Experts of a small language model.
Size: width 192, 19.8M parameters.
Experts: 64 experts in each of 9 layers, 64 squared ReLU neurons an expert, 6 picks a token, a softmax router.
Training: a variant of SOAP for the experts, 5726 steps.
Below are experts of layer 3 (counted from 0) of a mixture-of-experts language model. Rows are named router (the router's row for the expert), up (a neuron's input weights, with its number), down (a neuron's output weights, with its number) and show model dimensions 0-191. Each number is 128 + 32 x the weight over its row's rms, rounded and kept within 0 to 255. Numbers have three digits each.
After each expert's rows: "mostly gets" lists some tokens that are sent to it at least half of the time; "gets" lists some tokens that make up at least twice as much of what it gets as of all text. This comes from a sample of Wikipedia text that the model never trained on. Tokens count by the router's weight.

# expert 47
router:137144136120121162179094150108100121125139115112135166145156106135176077126175113101098125162088166089063142154071106134124112135119118091140172123158095109079124126085165076124171161148128088074154157069122160152164140217123179160132110144106158114108130059159132168133173147195158113092143118092205183159153103133105100104128104149142161116208131124163138120045146113155109125189166146153148121137162098114112143136126143111109117096124069134116196122136126142122145083128150169169166139145168126142124107150086168138215160183074160156157175053163150153100109072117114152115
up0:123194164151152142128104099104119165116147169159134107103152138156114127121160081153109119153131159139118162201086120070077118102125139094123091147125144161119033108113155128131141172202139124131139164075090124074127170147133175167151088119137115181133120101154133099166084136136151124124140120137122163210130126092104066112075086041071165141172133160084201109184072098173144133066161103092121128136113148106132155083117200162156136125127127137108093155097133122135146112144169073084151103176152094161115102166140143174105119140166103123141164125031135090141129094112129152167
down0:160141086146132141150128148099168140092124123158149071130156126112174112147091143122149093111149122125154135144130099099175143187170102139102125183162127174052129125155132183158132166156152171117154085080141118111083132080098156177098127117100114115132220085098160094126153124191094127138087077151114103142104123127132161141092185119138110100101116165158145153139102175125105124134137148177135148163145227100120108130135123058185162167091154178182147206164137133153071096095107140070118159174104119126096123078107158121169149104094162095105155096106085145106123100200182179172
mostly gets: "″N", "   ", "t", " •", " given", " Dist"
gets: " |", "\n", ":", "-", ",", "ing"

# expert 26
router:133127161138151182081129111118119153091085161182078141137074138093197127119100147174154108154103170137134141139095125149139159163129089132127062069142171121112149069098118117172106158129090121104140106111146136157135186144115110122165124131155073130174070086157142125087121143134171089133100167080132082124095169146115116115120096091106085145143104181178097112030172176135085110104169150182087137183147155145091166101169107178211123145166131187121148117158170144107173106121073112145141129098064098163130207156068140150101132145122167105140162104148092137083145090136143137108
up0:104126118108131114142105100128144134141141108119170053142133114125173139112176183114143087138124133139109164140146120155099189128125111144111087094149162127191074130160172044160170101138145108199158178098136092162102127091153161155126163129132104081137140123119132156113148090131126145125180074145076124149109110121105196111176097145055147087096129162109132186110055149132141193077149054156172121109074126111114097103122159110119207153181172117127119141160133143102112159042083078099161128086133149137147145152208137141161157094142150095114131162134200154104165112110105174127
down0:129100125158116123138135161103136115150114112117175117118080128108118110113082134185070131134180182106122186159093121143146112190109140124168091110165123168155103131174100111093143114178157072110145150121116145127139122088135124129100103093102145153113122134050123150076144089129101139148161123175112160087129096090122139120128140100120118177157145124153086164170156135137095124083125122085097197140082152142165196100165072076116101168144133113172151103097136057079146112141139134128112136105190131085182104183122132080109114099046074136156162151097206090142177083200218142088
mostly gets: "|", " from", " —;", " |", "″N", ";"
gets: " |", "|", ";", "-", " from", " at"

# expert 6
router:139127155108151140108117169164168133152118082140145125184063067138108148121123132112218140162163129145126096171076140110151123152143125201122134177168137149153084151112112148106117086143142182089180091145142135136116177105074171126118150185073172150141190158099074065144134063122176125081106126069181133177214087087131122144143089132132105126121129125179144140176160161076094169162039094122128114112101142144052139134133171124121142124125085124114117156167156113107125162102170116157124139147201114097110166125168147124134078142101164131124143133131097119188111155115116113179
up0:115145119169167136124149176111095139095097114146124198139148125110132158074140109113148045159135172136091117098126092142185166142152072132145136130088162152122083130133047151125116161131105143110128160131130109131089180182116156084144096128152111088113136200147101056136149101068136111133162154116153114183115100137086120179128111083119068208135165079123125087156125140062092123108113151147164077164176152106129103117127134149138135180253086074119138139154112104154102140120098122127133076126113151058066152135062137143139163161110116131113163175105099126176118082120142124107
down0:102113118133142161137122105177106171088127086142114134163173090094152179100097132094107138042132099153128152158127104150144097142119056106139128147145122165089115091128110155139138179143051145094113129083122163076117169114130108116084132177110153108158147104076083102129097103101139082094114126122093141030118128166119152158162089155067091174173100088089152126142105113085158128113135181116150138208140115121132130153143122102129138175127119139111114100112095128161095122173151109097231148130155105115068145160161197173083108097132129118099125139156142110091040096096207094170
mostly gets: " |\n\n", "′", ":\n\n", " Preceded", "==", " br"
gets: "\n\n", ".\n\n", "==", " |\n\n", "===", "′"

# expert 13
router:143119162103095196126151137113127120141153116165093105122209148112137109162088105061115099132159095142098156200087119113169126099116119104183162182109148150093112113145153128141126161099155153110073075116135116165120167137162126117118080131140146082105097100164140114103147093102103110114166160125144176125103109119117134122053177148143080120163097116161109177088191092118153084127161150043127158113133099165150111182176179174158142106089097152132149130106128143104002180191098151086128147171076072128090113182112106147142122138180092149111143087126117122110133086173118142162
up1:165132091112104171085148124099100155106100106146185134107095094108130107121136127107116107143191147118140137117146098063162127131140019095145123165105084180138172102102111113143117135125096120179157097143117057135064201168087143156175195116133166155130113167090177173104115118054076151093178110140185128125101091116153092093094120138104147117130116104148073136170121161123133153132161145144118135174121124105194076135122126167081135173141149097097122115143127157071066138097128150147201140132115138063103170169136093127153081143146124127112144120124139093173117137178165183208
down1:128174127103112122145089129121132108130185100158145106159079116085078129149128194095102176102175081139103148166124082143138101120113063122127128164139182136148181135113086098067143108114098128147112132171105095174153170126106103111105113189136133160144120114097107098112120193063149126142150147111109171090128144148188128164101126115107126160077072115133164127122094170120139142104136109108125107163148164120055115170162134039109154152160156091179145162189113028096041119137138120102194153135122162099119153135072110171147146158176092172087134185152095099140101125079140087130
mostly gets: "),", "\",", ");", " including", ",", ".,"
gets: ",", " |", ";", ")", ".", "),"

# expert 57
router:126114130158144212098087156170166117101137090210092144136158102101117052124135160148129097108117089107112129108107098150176143134074170100152059105152137118106118104145103111120138116069134173156120122138146146131166156146151134106101183127195159098094134097170130143109169097151121120148109101153157089147140073168158178088208179119172160146159209126122077117118123140144110138162091148146102098149072106114147101110084173135097062106141161093103133150198064133124105140130141142037138150120121174165182150074119087086137120110143128151143107161157088112085187095163151161139
up0:129122160172073128117120105132088143144120123118163125121093150067136108191089138130143141125108104113147116141071117141099106158081140065082121138094124190119125180103130124151130185163091093158061136077110106173094095132119191110115130128152115117081130123155114095151165086089165130143117082138206118094127125091113138214140107129107147148218136108169162073096135114057115130143185133115141054118165115037108144157109181069124040113110138157141102126080143141149107097135152123123133082124108081075150141164155054129124121111059094115143120122125125072115141113150089109135
down0:081070080052159066156162140148133196160114095098122131101129103151143127101119120119158140112148105158183119127116149108086136147142081133191134233211105155127138129086176127095168131137169114101108159093132126104171150090162135117130133100141121047130170157201066153106123162148140107083069113114162101095157174093136160090105145125147167215192153123115087152118140146081192055144123120106166140107153093152106169125109158134147138103058147106135107132104169146112090082120182130189144149117125089141124118086072122137118114150145179140113152142133158118137147133139137148153
mostly gets: " and", " &", " his", "The", " their", " The"
gets: " the", " and", " of", " The", "'s", " to"

# expert 17
router:134124070103125124112109109116153114176167142116179083170104105102170172087190147096149173115150193145137179132162105130075194138152133103068116165146165195134143131050132201141182078126140156172128089129107120190142111131132127159124115188100178146156146172138149092130116151095099174097111081155079132136210138129175114128152123181127133115116113141145052131163095134130122167116055110139136133144152117168117090159139086118136120138136096163108176150141131162162145139089146052122136054135113082090139116090142132173092155097121147097139077126119189093182150111150145101090
up0:170129209132085174128161139122149170107121095182155117180132184087108109162099213133162143140138138135166159168109168132108132128096137080096129099175148122141111135157087078112059114143162069094113138166150114149152160157188175126132100108159068095145168115110147161100137131131101174147140104126134075132108165140098109130139150126135149044086122163118121154108164162150179092130034128119124158179164150156102127096107125124126085186175175093134124100144138139108127123133082115191126093076080142140053137166133150125183154123159177117119128150124133130128054119204135139072
down0:176114179115131136083092157134127211159151109120159122162100154065110089123120160157176128170119064172095138178077136070119140130108132142064138098154134136140119098144198186127104133082127106098166200102142140158139142095102168102109167102126182098121133105076127099082156128143156106101180163057084177146135173134150154118081164078148102129136112175131094151138147094119202179165130194127116181100101097147100151149146137126080143094144142112112109140142183150144139068164159058135097095096137139128138141124147085104069146100105118097054182107117132125087104117091130121159
mostly gets: " ", "20", "19", " Tw", "18", "seud"
gets: " ", "20", "19", "18", "17", "–"

# expert 0
router:130125178214148121173123096196092161133064126126100113126152143104119108111151120138138075119115155065093114144152161152190154160136104152150122096160123142093105063119111055190142102092162097076112073151096122160159157088066122119163136097206113101116052125227159188145121174082127060168120116139190113159094165139108187183118121170120100115126153109164085109105120148146123042124173154131138122157101121146127141120149141081132128120149061122077121145174100129113106133174110123117093122144119097114113162112138109121089130140112133153137121165158144114099150081147170156095
up0:113132089123126090145146150128065127077142108170098095105155157159120118182114099105172135075137156133132144100152167119075114137114170149099165126116146129097134139203134143152108107116135067152132111103126115090129155182164125089119155069135135139135095142132124161069125072149138129160154144144162109179068144153130087174092070120154136126145166161118135112114093121105167151112080110092172143035129170156142067180111112086210038082172130187151142109127116054193129070147106118134173086083156094088155114156128153211097113106138146117133127144103141107125121136184097173144
down0:123134098165175109081137165149160112136114111104098126134100128093105057101109115195142139108130109104091135155129135143089098123131139170126132178103136113128107112159152136119071100096165178138170172119123119125169112198154160160101135122152160121160147141161119137102072048101119118182092125188138048110063125144097140159169074101162044136138121151052080162147143121115173161119125143102136126139147126169161158193080147149109111126156138122144137175177115119186189193107102145159159066086179110108139151142071113100132080098135084109111113150157130104187167190112115079087
mostly gets: " from", " on", " between", " than", " about", " for"
gets: " |", " of", " in", " to", " on", " for"

# expert 14
router:093123144103125136068066116108113146137152105167154087111107119166119073128100159175125155136150189123148155138096116105126134154151078147090121119111150167182133124126067144136147084076106118132129140115121099150132156135184091212126157104140203146175076171142115176150146180113187124148118181114115172103104140120128118124173084141088128144224060100093061151071138139104101139097054135142121112099142133137135154172161110067091098092039154149169143182120140119126099120178126108107135158123087083126126127123144122051172133111166129140087111137146132158133180110114163085191
up0:124133121165170135132083136118077121159095079132157124178198180114108119172156122085165108126166111128177111083127064101111167140133146105120194124117125135142103139090096151174067139116087092085124095112106083181090146114122107108155099132127174092132155071183151164147107116168109146102120110204073103210155122100127123094091069089080073127099061133060138092154156221156163151135114157140155129181128139161111130158140137144176173108119163113192088124155129126095154155141162157083095140079176120105111129098145149092108141151082107145104067123110128147104183146141131141114
down0:197098120152089140188168177114096139107102133141170126120162148133192126102119159129217103097140127129098096109107114155146100093166122107078163157138113161138104114145056108128118136135186071147092120121113207135126120132135080156118081127137128127149087086084136072150143159105093127094083136149083153125100145142203090148125129125128152068128105189164162068113119107156087102128126076148094078132112132171125163141191147166156131171145144076100119118146115105078147109096108160162089131195162188121110127126131144096095097107116111163099186056127192106074095183169111100096
mostly gets: "In", " However", "On", " Born", " —", "For"
gets: " ", "|", " In", "In", "am", "as"

# expert 9
router:110143112128139114134123095131140111114098141134135194154147140123118116116156116144104144102107103131185099135188093102138172119097192185139194097160100100082086133112150089098109173062170184085124176076137120167128116132138174122158159120081125130134153142146155143105133172147161095092121143168109129090085176145155118068139056143127098162146141123149141120165110118067101157190116141153094088136153074104101163120098168150080162075134108085186172142138152031115157101130101185154158160123140103162062143105216147144104053096164148135108072140108141143197099133126124114107
up0:116129119101157104114173123136085063131102122116157142095114186121163171191091157097129118116119141109170160153172128065115179123081135151073101154114169162196094147060131189156117096151116141153133105184144085121157182151161099138165102117115162177178153120086185147089120105038198175138116118214150084148187139115151147124108129158145089050097087148114136128114146150149083136129157095102152183123153104113080082082121139095130132084128094107112140122158094110078113112123114100112142207102102111196161136123185152139162122104178142121120150134119150135107119166158115125127
down0:130199110155135105120083140144150137098140119158112134132048147116171097128138146104169154135090144135107171172162162138117170196019094130121150140056105151109178133131119084149143113120131117125145092159131159133151115116115112109162064110080104162171196099121143125096135149127118126099164180148122129193083111138149139084090088137144162191137128108082103092114157184151140133124059063083067180159164156134110118137109160078149121143164138091110116177117144179171054098158101117126143102138100136069123169115071090094127151130168125099127135122168117130121127061074180166119
mostly gets: "===", " ext", "rol", " dem", " increase", " RAF"
gets: " ", " (", " The", "The", "ab", " \""

# expert 11
router:107151157171155130138138106201165182124121142166073132130105080104075175073182144174145134136122150142111153144129131150177212184107111123179157094101134109116136127194071083148116099140200104088114096135148155109097189131079103146142186118137078129172159106128097146181162140075130084125127089119109099136166127192099212118177092167103131126105135125134066151178074133149074132120094143185113061145147093128129110126137165122099089142168143171117108133137123143137088100120076108117143127102174191128086145162132085140172115158120076099143117114171118073131149129161159142131
up0:130118152147146150054133109104081137198138085142101139106136211126171109185160130135129129164135119158176126016190074117173098111069079160129114092048061167150108084139122084066107090164151102159126132149105137111101129100095129151099173137104119084123150123112101170105119105089151139205125078121149089144105097136129125139160147112094149157129115080064144126100164108165131066155156110166153132141127195145158110129127100135111079144133137129176130106110093117127127081132133182152147113162129120050144088092117176105150117104130183106115069143107090096096090123155118108116
down0:080124173131103163115131141096155138093096130123113131130085155090130167154130143157123169123120085139102226165117164124184101067115103183154102159089078170159074091132139035073132134211164135066123103171153172133117119086153132201119144091062083078125107159111072140123106092086101134185155099092174141195121090144163171100133127119132089102083084125098136149164146139117156108173141135179151155078143139163121151150143123117112135098084117121090138100116124142143100080139172115132143126101090072147145127144132064168113173127133114120135130101140181098147120132086143073180
mostly gets: " over", " un", " re", " during", " through", " sp"
gets: " in", " the", " to", " a", " at", " on"